Weights of a small mixture-of-experts language model, trained from scratch on English Wikipedia.
Size: width 128, 19.5M parameters.
Training: a variant of SOAP for the experts, 230M tokens.
Below are experts of layer 5 (counted from 0) of a mixture-of-experts language model. Rows are named router (the router's row for the expert), gate (a neuron's input weights, with its number), up (a neuron's input weights, with its number), down (a neuron's output weights, with its number) and show model dimensions 0-63. Each number is 128 + 32 x the weight over its row's rms, rounded and kept within 0 to 255. Numbers have three digits each.
After each expert's rows: a language model's description of what the expert responds to. This comes from a sample of Wikipedia text that the model never trained on.

# expert 40
router:134153142096117147113158129095105111089121190156118149092083120135115094116141127173102086165153112093110122160127167128172074122058107185157135120161100101113110109149120163153172174118092137
gate0:112137160126149114157145120113140115176135187171070180156103088079131119088132120073124149166189108132130109168132124131152098105181126146152182099091157121180058230126129127117133156108115156
up0:097124091195163098145125103193138143137111102136117102104146117115196089128133088166201194110201162158148106140088152187126084090128130153143137182136130155127149083073162112097147134133124104
down0:134110158145161204102096098132091143137139161100117141080100140067143159049099131069125128156187136123115110096111205128098145123141124148167130104136177092096062187130125144156153156156088138
gate1:142158158126087092076114155100056087104116169191111066173111084127099112180088161095124116146129141073140092213097151077072194120107171065158121129125163166156128123145132168179133175124087045
up1:143118153144174178101147167159095192085093148133118072156139131151100141115094100169131100163152193128150081201076117137132103107152171155114181123119061106152116023128117159161139114132099112
down1:099131098135139027092191166154129155065120104161070115139137138137177083132115129129110087177106129178139174137129083153049153111148111115125140093175145169163079110133094137134116085162099144
gate2:187100138118134173095124077126113104182126113150126129133069124142157142129130112166161100145125124118116118141168181142110163085153112134140150136176085152110115158162155031118148195073209151
up2:084070155074164120088128148111109172081124117167088121085134098106116112155125118148149126110096114138116105148123124181109177166132137119152118116112165153150065103090103069108132045116184072
down2:165093080115173106166153095143150123118102120161098119104145123138141110143146182094118130177086116121113149160159093112097162109107100092193076068185106081121158085073178180103126101130134167
gate3:149157135167157115142132093154099151091172131079119139128104165159148096210066153121128130202163068225184120147139065166131123141150098137061150122197101114087138193108142121121118146126099157
up3:162221149100156136133182114117141131113169130106129080178081157153174083120132072140123181158108101138087164088062083099110137139122165146099129098154122130083142101176057149110102119100127153
down3:140171166200181086085138152089083104083174117100134079135138157142130150134120127206130138066177137153132170150152146134165099100133194099048187104098104112137160103165149135154140180139123172
gate4:200077132121109154108166164177107051120155110146079087177087129157132096135139129117077157053157139094118106116104125154122052119086077108067134133093131056165102131192143129156106135173138096
up4:127174193142118148094062116134184115114135141125147130143084161131080159183134086096168138141113111131129123104134123122110153151074121123143101142129131074118160165166220063195089074159077193
down4:055095140107115146147129139079105122153129119110079123122160079160153152055071075140103081130117073087126106124104097123118100186124137124128069136133061126123112124124138154102100173085088229
gate5:134135121185132132094188153178117065146115081131146172083143125116115125114167128151077201068164125128121073155152162148076070094095110086142132187112103162134088169081087099196127137100112177
up5:196146094103113127132133120122081089094090139124158157101177126085117127088100098178161157039142131125121132114134138171197174148089096145120132084110167163126150156137128116109098141099107114
down5:146069113088125197178127086189126101090109155115137134143075076152159181166089116167125107067154103151148144052110160124195147095104055076150131155140095117100123074132079123188136130125111106
gate6:093125119135114130117088071075099157114041130088141150128119131059141066093167122146068123131128134140133113118140128095103146096152105165103175041082099107131152123122093131139120087128151151
up6:125153134163097151146050083128114113100149137173127142155123136134157200071105119139160145144100088178124121120108098132114151172180052166112074164138150113134139161129150109161164115087077137
down6:073100099122121096155084155157134171071163113159048066137115160209128135103101107180157129148143159082116055122137087121139115109124160082140076106149142151133105102167144195113111166148133172
gate7:157162147108152151112133137118106154136047113129064154081187165166161162098154113140091124088129141065139129115066115145146114126140112195151118120109121117175154155160133185114167111143138123
up7:118095071096079140088115155111097116143111182117146131084203105109144125137102173088153085112151114154133146124123112065130115162178170169156117098160152148126110131163113124134117114113123149
down7:167117100114215171140127130147196192158090168171154128177083185161082133100054111084131109052108127153107071139121152179081079126128097109163148146120104086102115123132127117103146160145118128
Roles and relation nouns. Nouns for people's roles and relations, like member, coach, son, president, founder, often as word endings such as -er, -ist.

# expert 44
router:132146112125096178111154084136108116058102129175186131104107073114162123135082121127129133141112110135114176153186186104133032139097062151124155117152125096115125157123074105124132148122107137
gate0:139086140186158190070091076092146109080089140086164109128137079139109056122136165122129156127147115135086179083127148112090102177075161154125162097134098136127151168126103087146145133122089084
up0:139206106140120176100137146070140115084136115132127135143117167081135153137046088105072174123102089171075109152145116139091120164120089086172209116113128132119137078078132121139142088139195150
down0:110091121203170180108121139104122143107086186111144094178114143141119090106151131149118133138142140162132088140118099147058121089065096196126168155179117082082150169170146145147180109139128123
gate1:110122132069115097086101132118110090116093127090193119182190092146124139135158105160128106154123132147160161127155137104107099103083114202129088138121104126132080128114123168139132107161171139
up1:108146152131114152165229125157114149141123152161140162088179152096152155195139085149118109148137165122175117164115127089120088090083144166131092102087130162187148125077114111090115081121074125
down1:105127100150177135096140139190115113155165135110110108120119185140127121130109181100109099073094102147114137113064077153122128127095128187127114108091114096164124153148145127170070123081088099
gate2:100090149071121185155162173136116140124150110151119161201091139119162173117129104109082129107141097154122120120166136077157057111159058116139121183139140124108127126128141174189150129134144151
up2:166107144133093209105148046131106185163083101107110144121086080125123147159123135132139131094102125119119101113132144175179138072138125154085153162172126188123106099106125079103091131170156092
down2:149120138129131078114109122126141141115153153112139157136102115139141078148059131082157140098098120078115106108120109175133156122130172142162128146118154103118111090140116043121116134136149089
gate3:153139128137136099175126130147120144055076121133075140120123066174088120096097160138107152119116141109149153119119142111178124065070167140108182094119192047156091177128110108083152197124128160
up3:083113083182112134151119028140136140152066149168115132134091090120143161146107141159110176084126099146132127154107213131130080159182135118135147090111081153062075099139130148165099091183141107
down3:151167131125157079183094137139176126123108134136157106102140129118142080151093144098080133170124135085201119099147155114165115077101072132103141091134154127134086149179148156110121105115147114
gate4:146193152208109188072161106075112115134098143113175171119126069149152132090102143086156139124074066115097124179110153176104181084075116129138147147100084124131102113123091110113102075110096159
up4:065158205112116196078109119114087078109105103099169097041137123172101204186079139124078089094126160105076102088093119150125095095093160148173113158108121133205126162123125092109067133119104127
down4:159156123096109203088144089150099176122138158131196164073081160128155124120140121147143100166126116164140128088099095130121126104179143145145165172108142118181110152065148153098077118118150167
gate5:152122174155091107081113129111122127099164139152126223110150088161158125168110139167097135111109125115127104159162205103128157203155131161126129154142144117155094200122194117092143167197092171
up5:105117130106085128157066140154063090161099126116141118121119131124150111163155100111158104119146166130144144181159149088110164112187168107110198116128068141155103113058109104151152142156078182
down5:139142147150145085128164095131109140124108066144150183140146163136193154091087077123142154133166103154086122087098144208106133122091130151112130180102120118107127116136128101116096168190207101
gate6:099166116164111086129162151171137114115123122148143113052155134120076089149102098127113145125099089137099122141136123116187155172109198182149119163054140075147095143073132104137159175177120144
up6:107115139109102124115117147118130058141124083093150091131143117100118116161127095132165160185129121165111163090092170130147148177157093145137148150125086085121114131142109101162068078051156069
down6:106123124098122151145103175132178080097188120155117100115149148128178103130108092103154140176129112124177169170086143092050127117135089151108155143113128077144136144144192072111163094139208101
gate7:198167117077202138120132053158156072133157161138165148136151129137153093122153125087177125046091095164114175148121107150153141135180102174090151135113150100049131159126064135182153081129111117
up7:195105159121144142156105114132104115158148146162091167123141178106138166115118176139116049066125206136147178112149084107130168138063159133149143118162163104119150090105104097105103162139149094
down7:137109125098085119099103196109080151122148117147081148124116130147170161176095191128116131135133161056095119125132131166111159102159194128066137120064122118161127099201148119057134170140199067
Opening brackets and quotes. Opening parentheses, quotes, braces and blank table cells, mainly before ages, years, measurements or notes, such as (aged 91), (new seat), (12 m).

# expert 31
router:151150103105092121090101071128105090080106156159135119116113133101111080161105120172141080157156084105097153125157162182169041093040100138154109095121106092060068131162127171129167174157126155
gate0:151055094128095174131138134062072115126114121071143165132120130117142132122166247160144181144183112167160163103103097138105096150147120103150123149109123125156100120129161125086127129103159100
up0:154124162101124156171117103071084125167110091140162130169117101129154118115138154109083063067120031090097076180181133131106144146119125181102131135109153158148081084125112105130155159067165156
down0:131099102150127166141079132079176116115102102141219168126124140137083148090202170111104118100148120157136133169114112122134147172172121144111194143105148137151100093113145071133145103154161147
gate1:140138111150057143136059171141148123140125135195101166105173113133145067101170116117106109156094134187154117129174139110125085158086144144078142088093095126066066136124170095133137078121142143
up1:069131143107177136127126129131083119147150089145114143142038160204062120070153101130131137106076108059130161145118161182144115138192087085117145133165158150189151147153135120150171135181104157
down1:051102122089123148178144098161116108125133127138138090136144137091087224117136152133154158130121076089127168135068165198105095077116100101104129081132137131129160140151141090148131154153097085
gate2:147102101159099159070127142111092127149134113105196138109142145140174152150160100138188137124154103095168150107157189134124096134152070078120157091112158085159139165075142170121132153117210177
up2:140147118169091068122140112128060150143092149116187150140145165077107094175072110105093137139094115070162094174107112127133162104173121141113106121069142140154169120094118129146073071086107132
down2:113172169129071078144156130072111150144185185051181159128164144104108104129179179128130155144090125089089138139193104163146098104143112148093124123148131088145119044087121177117183129114121113
gate3:120119126077110121177095118154053153053171112193114144043130133108144153148133136094164149075124096154153167114162111152072091103118189156107092143150134147202128117061106144106170110179105104
up3:155137134135115151144154159117111145172068127109119116163156078138111151064120115048088110147150121117178130193060100097092093129063130129140149155134084153139101114114174111130139057163143152
down3:078178110102170142093149118165151143128135129101129139162067125202131147168131068139190154150145089091135153130181141202134115079089123130125161118138172150129147129159086029128153182155085105
gate4:203076097153068151147137189154073086056127148148194162141193129129131124103071126167146118108098169090139107051140084103146098132117160125121139156132103136135144093121128135144132134129157103
up4:128102139095133166151181088101164148096147149132148184138117145181055118138108126102154160142125131127125178100137097096136110128142152117154173144089102204068126101120114100158148140111080170
down4:121102137119119200092142136132181145132124115139166134116131081136214147086128173145160104087140121157138085185138146121141089140149089195136153162164208120088176117135131112113156117088133134
gate5:140127110119127105093124103102136107133182175181123083100094111063122119101157125177180132119124074140123120192120091081124089139119142140152115077124095174150143135098130083115065162168080145
up5:149148142097124135094186099171173092116156116139091086128083132112115148089144166112116125142140154081136079133196054150112118176142138105101136138141151129175109095163086156099191110122174149
down5:173167122134191111089119124183139122130125128158175123104090152162196166153116180108093156073172135117170122139105166188103116123147157181114143094085070117126107106175135170138106130143147139
gate6:116139140095136106146123133105157097147123065056159168138168139137163142160120161135119119082119153169138111113134138167146060086159121121169146132166158106098094142185142142134108165140182100
up6:104115109077118168095106193149135073096121161161159166121151135074084131115097084161149111127171034140145141111108154122181150125089097100106126157089123137128139087116083105053130125067148121
down6:094143100091120197137078161180117100126148103173119133138137120110059085149078113125137103140093099090078137152117139068158148099088125083112107165097127153120165111163076151129125168084117105
gate7:167143158135078089129092118115142150216162122109046126118097096097155103122088057125129127154157166135108094115142167150154081126124135136110166159167108172201154164147116193049114179101087122
up7:135059135105116124116183164154113154153031139177118064067102093153140177141141135076124188074119172134167135103109153093141138129098135136129108157159139123080132151114102176077096115127171147
down7:084164120113079098140139171090137083162144128073103083122126113074121143182149129148145152149124123132072127125079138165127133079159137187174127118131095133103145125118110154157144109108115116
Latinate suffix pieces. Middle and final pieces of long Latinate words, such as nt in sovereignty, id in consolidation, im in proximity, ability.

# expert 24
router:074097181116152196084160140145073120163116162102148194087140070087117105130093102110095132170133083105122127139144182136147109132103123172154155079124135095140119147152060142137133139126155121
gate0:137090138115120158148103151186085152122094169112059088133166135124093143121125065135066196130176188148110030088124176172153105115115112172097138132096174123190100162173103116166106161167166166
up0:134103180135118132156080130127088080128171115121175075147143129098125099221153060126115101139226147073169095076122153139099123111154129117086141096130199165064120099077114110126098115143127152
down0:091150118187075102137136155133174116104061141106123131137158078086145127134079187128106115116111130205132144131147094092131147163118151040150155141154149168202123148166108095135091118059100161
gate1:154094134116192176071151127097090132121078150165139133050118068121075105102108108108146144120140153143150119190169131118158092111179098138138198151142228151116142145141110186121121165077077116
up1:114130130160137111158149102099153141135102101134080078166126106131163074176145126133137147116133157156095134112131106104140106155150154079115121150161090121116132099098092083076100160133148095
down1:163160137108153174123083165153158095068103090123115146184071099114103167180180139154101168121118100170121136067174124139107106142090133152162185152107125187148126146114080145154099146162113132
gate2:080176156132177127131163098137204106145158165139158135093062138118106078192178130122126136154142068130151127057122140204133139131135142124226108097086144124153159165149148130153125145168113129
up2:168114126129188149183139190175159147117106135158099127121122127138081141149130124133124151192141155124092125100151148134220185212115168123140107086125079144143180140070144114087123097131105110
down2:190096187117117130153116169094131111144125128179126157173091132096163044086125135121157131140119139166139115148171164098189183098094141101091139125090101134130175111157118133173170194131126080
gate3:107132134100112126103164159096200133119162167088136084126138127179125140082138128079144101113120090134179107175142153155208158125118074113161117109123154116140106181126119134144037149111131074
up3:087101138086080085115069098127158093145142173120095139116148106163148112153163142132104083086165119180077050150184126112189150138100092099144112154096172108172095170100077111161090098124144129
down3:137099121096179130157134191134139113120125122148103132152194106144117139128066124064102115131126093140136136081148120125090148103117175137088184090079152135095113200161115140102121126147114102
gate4:170137133134148200178090171131118090172137119138141138211151096153079116141153155143101178157088126161124146147154130140149125106128103148095122159075149086142095168148114177175120108111120137
up4:109085111160134125073102115122095125170113128178158142160144142124161147158150147109061136135151174112072151087156074096084182101110120090101172134133121153088145115180161098169121110122115102
down4:127136136111155052130111138127129173112148108161130109085124189136138154150149174174159124064109116078097149152185091118118132109117173102138150136128098189146182115091108145130091150209142160
gate5:103069074114080150100117079105118078152087129131145130152168132143090146174110123154061147127131108129113139175181095087182166123143198140154197110149117148137122127130114116150135062189168142
up5:147195129164092104132114089094135060141124076149146144191177135133134120165103166098124171171173108107104115101134062106113154135126110090108107162130115100218131150136096144128125142123161158
down5:103082103077179071149112196131126168096090123150062112094138092135153173108089145145128122086137149123154100166070068123123101089206123119134107138138140118163074075157126155091072159088083146
gate6:144111099160116083098116139090085126121112164113087118125155132120111084135123167165107156092111106127072129190102167137081116167061114068098066136190101105198184161150128135126160158186127087
up6:128118124131091108120134130136165138129102069150154098201160113132130165101041118094136126145142124155145172103130072101053134124130079148119156173082162091114120143102060089147101092085165164
down6:132111128130127125164064129033113107168149117165156067126085119155101107136096152075100114098124175107135141163153141071165136156193111133120172094125147116181115122089137149097111115118193166
gate7:080123170143118200083144092111091146088158076135116184112180156094121125110136178079144113143144143139140118110103144131159136157120128113156140150130103128106115110127057148214105110111093183
up7:151118121115111078143143133128205150114156141120154065171191111106125131154154087132151109134116184187141110111157173133143134111125194135144119129165088104123153162190099145111126146086154154
down7:127154101161141178114163139139081111112125155143093151099129121087110153104120096110138115130093184188117111158190089104039147115066120159108102121142114202155149137051073130125112123133121197
In and articles. Mostly the preposition in/In starting a phrase or sentence, plus the and other short function words, such as In addition, in 2021.

# expert 63
router:102103125109136187075154113121081122124139162107157205097129081078134099112099157112083134160100064062048189125132152121178087112135079171081144090155117071109123165126126130160124158123117104
gate0:144069156134131159104143141107097090116169131081113160156095116167081153086183115132096124064079147089081102124109088041132106126154129111126113115087137154148145150130142131110139097127120102
up0:106058097122133154127162124074096117091187130103138166170131097117115165173099147146153117110085168144121095090183200120087122115145120118096115092113188154149152156083149137140179111108109079
down0:146150133127135108144120104127165159158148095102164107128127144094103150161091076141083130093162094115199110131099061095145125130188122064163194088121122133112142117185156148128153138045159114
gate1:109171180153154095148122196103090128074087151115175131128135161095099210108108116150162134139150122155141057074109119142149110140144082122123198118162130172134127126142130103095136093179091177
up1:082199106193203126097102128194070121182140174109117103173129079120116142162111104156160181123131131154147150148156184068107129157132088084123132128063134100151125130124073087124169182140114103
down1:134127101145206140091124120125138096096097142068114082159111121174145098136067131180187125175120105117163167151136164096139134109138125125160104142110074142135170168082113131141090147072091156
gate2:119128120111141139099173136126076107104111136146087152146158098117126157102109146130059141176143143118102127125169102112121073164121148152127143082138131141132103171150130104120116132171076148
up2:146110134152097101164123155093123129163173132132161096129156140133083115111121112158135117078118130135098163094164142092144119120150120207137139112126181066138114148081125172152155058085153132
down2:070088129177079103108147146140125095146109133105135126147152074069099058164157153135136171137176122138144137095092166109135175106105100118109126106130190137116108034081162120169148092135124088
gate3:127157133122145084125139106143156109142079138160153112028128092152108074113133103125116129187134068114133142173089128140180197085156136135131087079151137118095131148175113095157131151153114142
up3:134133076128141139179134067126198124126182178172144143185169062104121120135097154130063107086074138159162159139102162136110126129143145092125136085170117099157138116144159099161091087166113119
down3:128124124068139121140133114153080161140086137020153102131098184086126119146116180160153145184160095154143157157094130163100153161165139157159140081166120110093144153077086126157152157141152102
gate4:118140150126152132145169100055153175130091189125120170105160208177083118137104140151172179131142109080093144139083104136118083144153142167088173142180097106121103165123174142128157131147085193
up4:119158143149118105141128101126110156152096152109114105106115094117148127112153163082111204140161131149102102103095090085087139127063148161160095183131138122185111122161096156090108144137084178
down4:114126131149171146172118102196134079174171188064123098098133111117135098213131126106106169126167095126159176097116130153133107125167158147154110109151118065073096097109130088154130082155044144
gate5:131149155101114129117130138150095175169113142170120132143105082090142133123164163149162099166113148190072144146147056164113121125184134108104097138156174172180127120168142185143128156127170102
up5:097143134153157193195098172132159130115138168127109088142129087156185130105190127042202176148164140174113095140165056124100139128075152133107128165150109137141133151055162112125128159116122124
down5:112124095173147096133110145128193155091081093201104171112128101138136168133127144147126091119082150122131095126140084131165103088088121173087136081102152142188119170110118111087057158139139084
gate6:109095134117126132093129136130083077119114135155173134068092127170135102120135171113154152147147128180068139117086119058182140082145174141166116105156126139043197169127116158087126187140091155
up6:182067139180138136181139097146119113050125157113173104117139095215089166121161126145104135126101179147173184122090139154095107169126133105095171064114098125084118077142133104100115091126177081
down6:085129103144139117130175109120134076132149128156114111153140158142106148096131154120173187130091121119091153056120133119161141150090176109134145119149075079158079136128145128133091109193070088
gate7:150148133072129163129179148146083131172141176110150159115097158093153105117099099086208110161108106145097119117125102085165083107088124124139137131141191149164157096192149195136100149118115150
up7:065119121171040141130170126107127085123123144157141195140166072122114118164127159126099181095141125209158107103070138078184122081143129147140178112157137108088170171069108140111115162141128157
down7:180091100128117110097110119185113123120124128081176160147144106067182138130151100187111105107164146093171144102186109131099052116162139149154054134141120142161116103148138114123070087163132145
Prepositions before objects. Prepositions and table separators starting a following phrase, often in sports or career text, such as at, for, on, during, after.

# expert 4
router:095112137057135139091104138150090107123110135142107201093124103093120094114058137108086087172123095119083158132135166148144096110086104145069138107160119133084112130156068128181129185147160129
gate0:094132058139173112098100119136122113123161120085142142116102131106103110134141097104121163093124157140178155156180095115164108129158154145162171178177196100107152081178098048119090127144180119
up0:089174133159101152097136153130114142114156146128088165107150176066119084144103110160056150183162109170117112131123118143126124134099193227165153101095145137147100110149133117144140126151092154
down0:097147065112148137121103132058113190148140130151143106136097184168089162167144095134162116117152142114148141140123115094154152142165140111069078165098118151064125213126113135167120095131156156
gate1:106138135124099097103074146101177133134134172156133078145080129162090110132092144110169160123124068159113113105105140141129081037090125119158174107176119124124137086121101170035101078105132125
up1:113131138117124096168084163172184138123137160117095109187068135103142123153145181092129154151127147108122081143092117127141188099064150145142135160163131156085119127071095184145133116074157153
down1:130160117137121162090103106140085152143137124121071119064199177189131162137128128118127126131184134142079104094137094139102126172187139178180168128072109116162114179118103085122137147224067092
gate2:092126133108116101136148158124158099142126121071118178119196123107094184064136103125151118066119120145131182151147123102159119148129165115173130146081088135150124123128175155136085160120067106
up2:121145144172146129194112134124140161154130108160106115141112159145069093120090117097168147114132148106167097185117094103126109103115139083117177149146136128000108167128146118142123111082091198
down2:166104237093143189141115073140187132119182132105154162156074121167098186139180089138103150047097133082165096098139114148135177126174098151149144151092128117164110121072141090109126101128158152
gate3:128121137127146151063119082155123109120154225114105138128112065151073129090098133064133109150109080150131132133194191132132071111077141135098132117155161145171103200156133110147138134144180130
up3:125110102085132134107158093135171101126135160119099119169129123155090142148086134072138099178133093141109132077090083233159136153106133112128075110069124134165152124139088158213122160115076118
down3:141149143088113061153161110143177108109091098107135149103188149155089145116150111147136143177126156126127127125139147146094092099122126105156141081173125174194081195086108148171103082149165136
gate4:090054139077135152074145131153112124168130152127116167139120144158082066184102110109117074113138152122158154082105155092111206169106131096116126102097098136185128111114128136093122127142136150
up4:156182130203131132117077139084109203067105138091081123134089090163147142122138174105102143168146136129107132138146112167151153139091119107056126174166140134108131142125147075110128099203143066
down4:165156124179097127116157128148107119106062116074149083154130068104215119131092120133091133111120122174128184165172146127093135095130072181168084138208085114088128138144146113100121102101090153
gate5:151137090100125110066127115076121119126053085118148131103115102140069114127065089120127099143112155120119060130141152129151164104175136119132185134145110097091085136128169129233095150158128081
up5:160128225169120158109139136127159115161155151120129069157164136102131119105175163087162141135175133154145104144156127178130168103173122113111064102089165130104161169203152124133111125064113179
down5:124127124060120089175117096161099113117147104159102164110101108137121121175101141085185079153151244095108154110120152081120112127103088184104166187120116150185129162124181106162110108155135117
gate6:116103146147186132109078184118106152123115118130152134101116104119139145144083186152158157162107118163171105104160073123138161088131096163121075199103113123088101178130116124104146108115083156
up6:110107110128078158134115076135107159188100131073097142164155136098092110106108092143165106090074178178097128111218177168092069160167119155101142111147152164102128175109156121116151074123101152
down6:119136086081175137125056137133152133174107152159116089128115129180131172124099085126092148210107180094124138079098132106127132085070108132117106141129104114146094208101168148156119118131059089
gate7:136143113094122106152157182153135156125030170107142205080105117128101150104118157141073102098128144169115122145133084129123118180052101178178120136092175187221134115139136162138147107119183156
up7:120121136147065202151133092150112098123134132097133114180156161165084154081091104111112100081037149098121074182178034134148121160154117128127074148166167134125150141147080108106092141140161095
down7:168091124193171116156092061147107129135121133136116193134151127157112157146177104139056101057109140094133127074104146119153104116159118126118103148123123145119141144103135087178122104132120140
Prepositions after predicates. Prepositions and linking words right after a verb or noun, mostly of, for, with, against, into, plus verb endings like -ing, -ed.

# expert 54
router:146111133056113131053114154125123104101127135121134157110099119119151085126127145152173088166133118116097117126111190186136117110109130186117095115199151125114128143105102163168158191169089154
gate0:078069146101121171108124154111100063077137132099122121101149091123136138128133133131106160119141155137174116095148143156153132105202142129103051167124132149030172106112079199191161141100114154
up0:119095157178090061111153106160079086105105142154128077132098104118065119110109110090135124087143141126173102092110153126190165088094131137141195135116177157082073154118108199173105097164164168
down0:102118152117070196110042173087125121108127168081103178139099105151117117067131139076089109080128082112136141127136134117094130203109151115161134123101118149121183146135147104165163177053161168
gate1:127108131091156159140106131091104108134143143109176095109112090144070106111119158196125141109117138114173133177113129177087106183080151119096149149148122191160139161134110141136185037132101146
up1:108086120139122119135103123162144157121088101177092093149104142155120098177132096138164150105084102092118145044104118150144101096091125148078120106163175186137159148145157067145163066137107171
down1:077109139164107138097071100127086108128105103115088136135185181167080116127127112104105161140192132143123109124134192115097109129112139180122193143099102100071086104160140146083172116198185099
gate2:093128080135164128076089053116130107176130122115114159084097119128133123142123110152154120109175135129127114105208165082127138120114115142167159077133108075085100141158106072153101149127189131
up2:090077135143117106158133136075168138111186123135199101110106117114133194134155122128167111139193103112128146103135160133181115116147082177096117150170121092088128097102152192139113132131101065
down2:134186151156106083070103108127122158156159103137074109188107163165126126126116137148116169209116157091145055089124100074090138143152122155130088117138159129189158106054084118192132132114124153
gate3:154181137077091088091154123108156157156089154106109141114135142088116098119130159110193135134111163153126090083148116164129166162077095122097114118105118178097081115146159163117154101103144112
up3:144159100105170162120149098160153152094147150163137109124123081163145153137149130108083162162116107103139163166163129105112177123152107145091107132151198150129229103109084179161119066120084149
down3:075129078108192154098130068132117097132139118142133123141078091151173164154107110112101147116134143149161188093110130103056146098120172137110141073130156165117123124131110181200171164101182193
gate4:170135136078156143045097163151163128092143109154108165141076141091118104126172152167133105157151141111117145146174146183119131148108125106158099117135081080069146183174079141140050118170089029
up4:111112165104092096121104121154122105130143065194149137088197116145130062148145150145122069136095141070138170146179189120181077108145118088130139156096151137117146127165167133146086103112103093
down4:155135077150105029139172130156071147114110117164109136117100090090146162138101138108129118180145143125154153169118161143108175186107140184157045143115124123128137109148064154110152125160131124
gate5:101156139118133160092176129076161141114154108157121115120189172110141131141132168164148223167083170160097186073177118122121131059095045108148121103168112128126069145086152132110108149158157155
up5:212080129082133151114114151145140162155117088196145087154067114122145105124074088086107151140113174136209161135128174073156140149132116125104104187109161139092162123166127137141122085099110111
down5:121120114075157049154114130135186150131156153133147113181095135174164107160165139118118110177124154166169116138106114127177090162160167140142073130110091114124175082054081153108089181120151118
gate6:147103087162153116137122138141148090117193135129064113160079203099125152094101172114126136141140164121101102059120142175074151191107100175145142181148176134105130148157099188119155192160113138
up6:130140132150111077095161108134120110141108143172114120137154106164104185188129085153126151150162084165092170154106155150153141150175132092174133086136170150192188094169097158149176149088124084
down6:165082145180174085189166171192108150132089160133150138134096135094125120076133138124116133079157105048125161139156111084113137113138139149141116158083102103112144115085114106193114120174157158
gate7:083145192108105112087131096150086129141102036105083117135094100167097129092109121201105122124148160083093110150110183137163118102094134160149067150144063170139204075095148099156157155085134169
up7:101107088170159088163154131082126078128140086146122108070118142141145047129149112106159154091123114171096104115159065158139137132122099140098152071190119092101152139066084136117083145136102088
down7:167064141133183105119100101096095136146155108136098106113151143098148128120093137109138143130114069109138161142141075071124130131175155048070110117082143175100124158128148184105097138081167116
Personal first names. Common first names and later pieces of given names in people lists and tables, such as John, David, Anth-ony, Eug-ene, Bry-an.

# expert 26
router:117129121115114226136109119151119093117144195152161175047100118125194140141088098112118115184122110159140166165133172136161129138136105158103106092157150117168119136149067132119190102129117123
gate0:149133170120082134141177099070128090154127162106141090146128146104151094067147113140162118182175148161144172181144121128114136152082133142093101153135196072178177147081089110065201158061116104
up0:134122097163222113123084152032157157181133109133079142139168060110167152171179173186151102160137148081125173186107113124158178105082144129082094115179130105176088144131097100115171130122118137
down0:175159141141144042112212138118145163087149091078045150160115146091141247140139176128157161084146110160074176153160160119165110130147163142109167123078116152139141143146100099159098083162157168
gate1:159194158072147122095085180112145112176133143102079155127126104116128105142124155062083034132083100064105149090142138093148169134106171141100111203114122132123135194138083147155164154097135152
up1:138072136088163159078124181090103110100200159131150154090163166134149121199130127191130156138113093199108144061093105115092103119133151117130118145134158095102123117173122176127155095109082084
down1:149090129171119058114131129142156152115142112155156126137086148130138171109119175122157163087151149158123120138092124159178139075065122189131188154154161128138085099197108160138094181154177154
gate2:131132146186147168135123100134146123127118115108097109125123180121168144134070086092123115127166186182161079084115119121133165128104056215115198162162142064156109138144115139146168156134119169
up2:179065146108148128144112090099139109084123129073135138131101192113122142111206166164123136148155137130045126133102058148135154142115117063097166098145099120142112153131091146145126090118168120
down2:139130135174074149114140104089153091179131168102102172173102110078122179120076112127096131109140115096142104136126098115094089140143189155102094096108080147133151132128142115157120098157061143
gate3:148154148143148106147079106091138124105100135107120149146095138074125071180125117110115168138181129131067167093089118116092098141110104115134139161060131083119120174121097122098158134060130134
up3:147135151141127137142147139149088113105158145104087129149081150136101195070140064127084146106098110102109087056123124098131073086101198080096126151138075130129125069158116147155112106118127097
down3:099082120167135144182124153070073098147114199131128161149073141199118148172129137108058125121123112148114095125101142192092088160114147123167144151093143117050096215112148160157117181143167091
gate4:112162112142124141127109159151133112177124084121149187120152160137134098199140100118120146168125102098208147141180142164191167075152100103178093119116112163134123164165132137128152151063120124
up4:112091138122199099148118178146084109104109125197080176091124139183163111150166137125139110172137121106116086099113130086170090147178074142140118142149145179161099159187127091109118138159115161
down4:055199081134137155120117124139139081137123140143126143136136109057129097123097107107147094109107073125127156113107116083094125144112119138161113168102101144103117165201135128117097177113199166
gate5:098159147113136224105115135162103140061134097079075136103118092103118131178102110091086102195099096139125160149071093138088130133158106122183093110153197139135094087168115198142106172084088131
up5:150139098154135084131073130137142073074108117130154145112074126085127105080076120091139176138058131129070156152119171120105227136094160125174148090139098141154088162102163107147134084152133140
down5:119061113139145111086087130136161108125086133167152151167139119073077140097074195110152134102171118186120088079142173108165085097143093166099137096208103158075086081151121102099132130121104120
gate6:152125097161104160147171121138146110127146106153096128171146119162113142121123171115129094103089121165190171070112097151176122083138152117114073151133106126144116120171109149104142142116148157
up6:092121091196164122137135119183124138086143087129138148108132103123122155158124077184137076146110119149142130080109136159207098094084074108072093135147135124110145077217102141134168079147103125
down6:157122159114118094088126141118091099117141135090108103093073137187191103095204108124124139102187122096139092152137110111066107186130175139120111118123099169115119077088215143154109151146135166
gate7:099097117109185145106149126123120114091182123137163093094151155113058106079081114102145177096182159119114158130114162142102117107153147148171129159117117108056098130109129119092157100099125114
up7:139149106113092111065094114088122130110162070182144116134160131192101139116094142103143095138119114064146158141145128109195107165119111101114112109072149179106135174145132095139158180133090115
down7:104109127130164137152171117118095097077197084187138100120154154170096151161115162077084131133159143127149121082109146167120187155148108143126166151083075144143168116124122145141112134147166045
Name-initial capitals. Space-led capital or accented first letters of proper names, often foreign, in lists, tables and taxonomy, such as al-Azdi, Hayashi, Bologna, Þorvarð.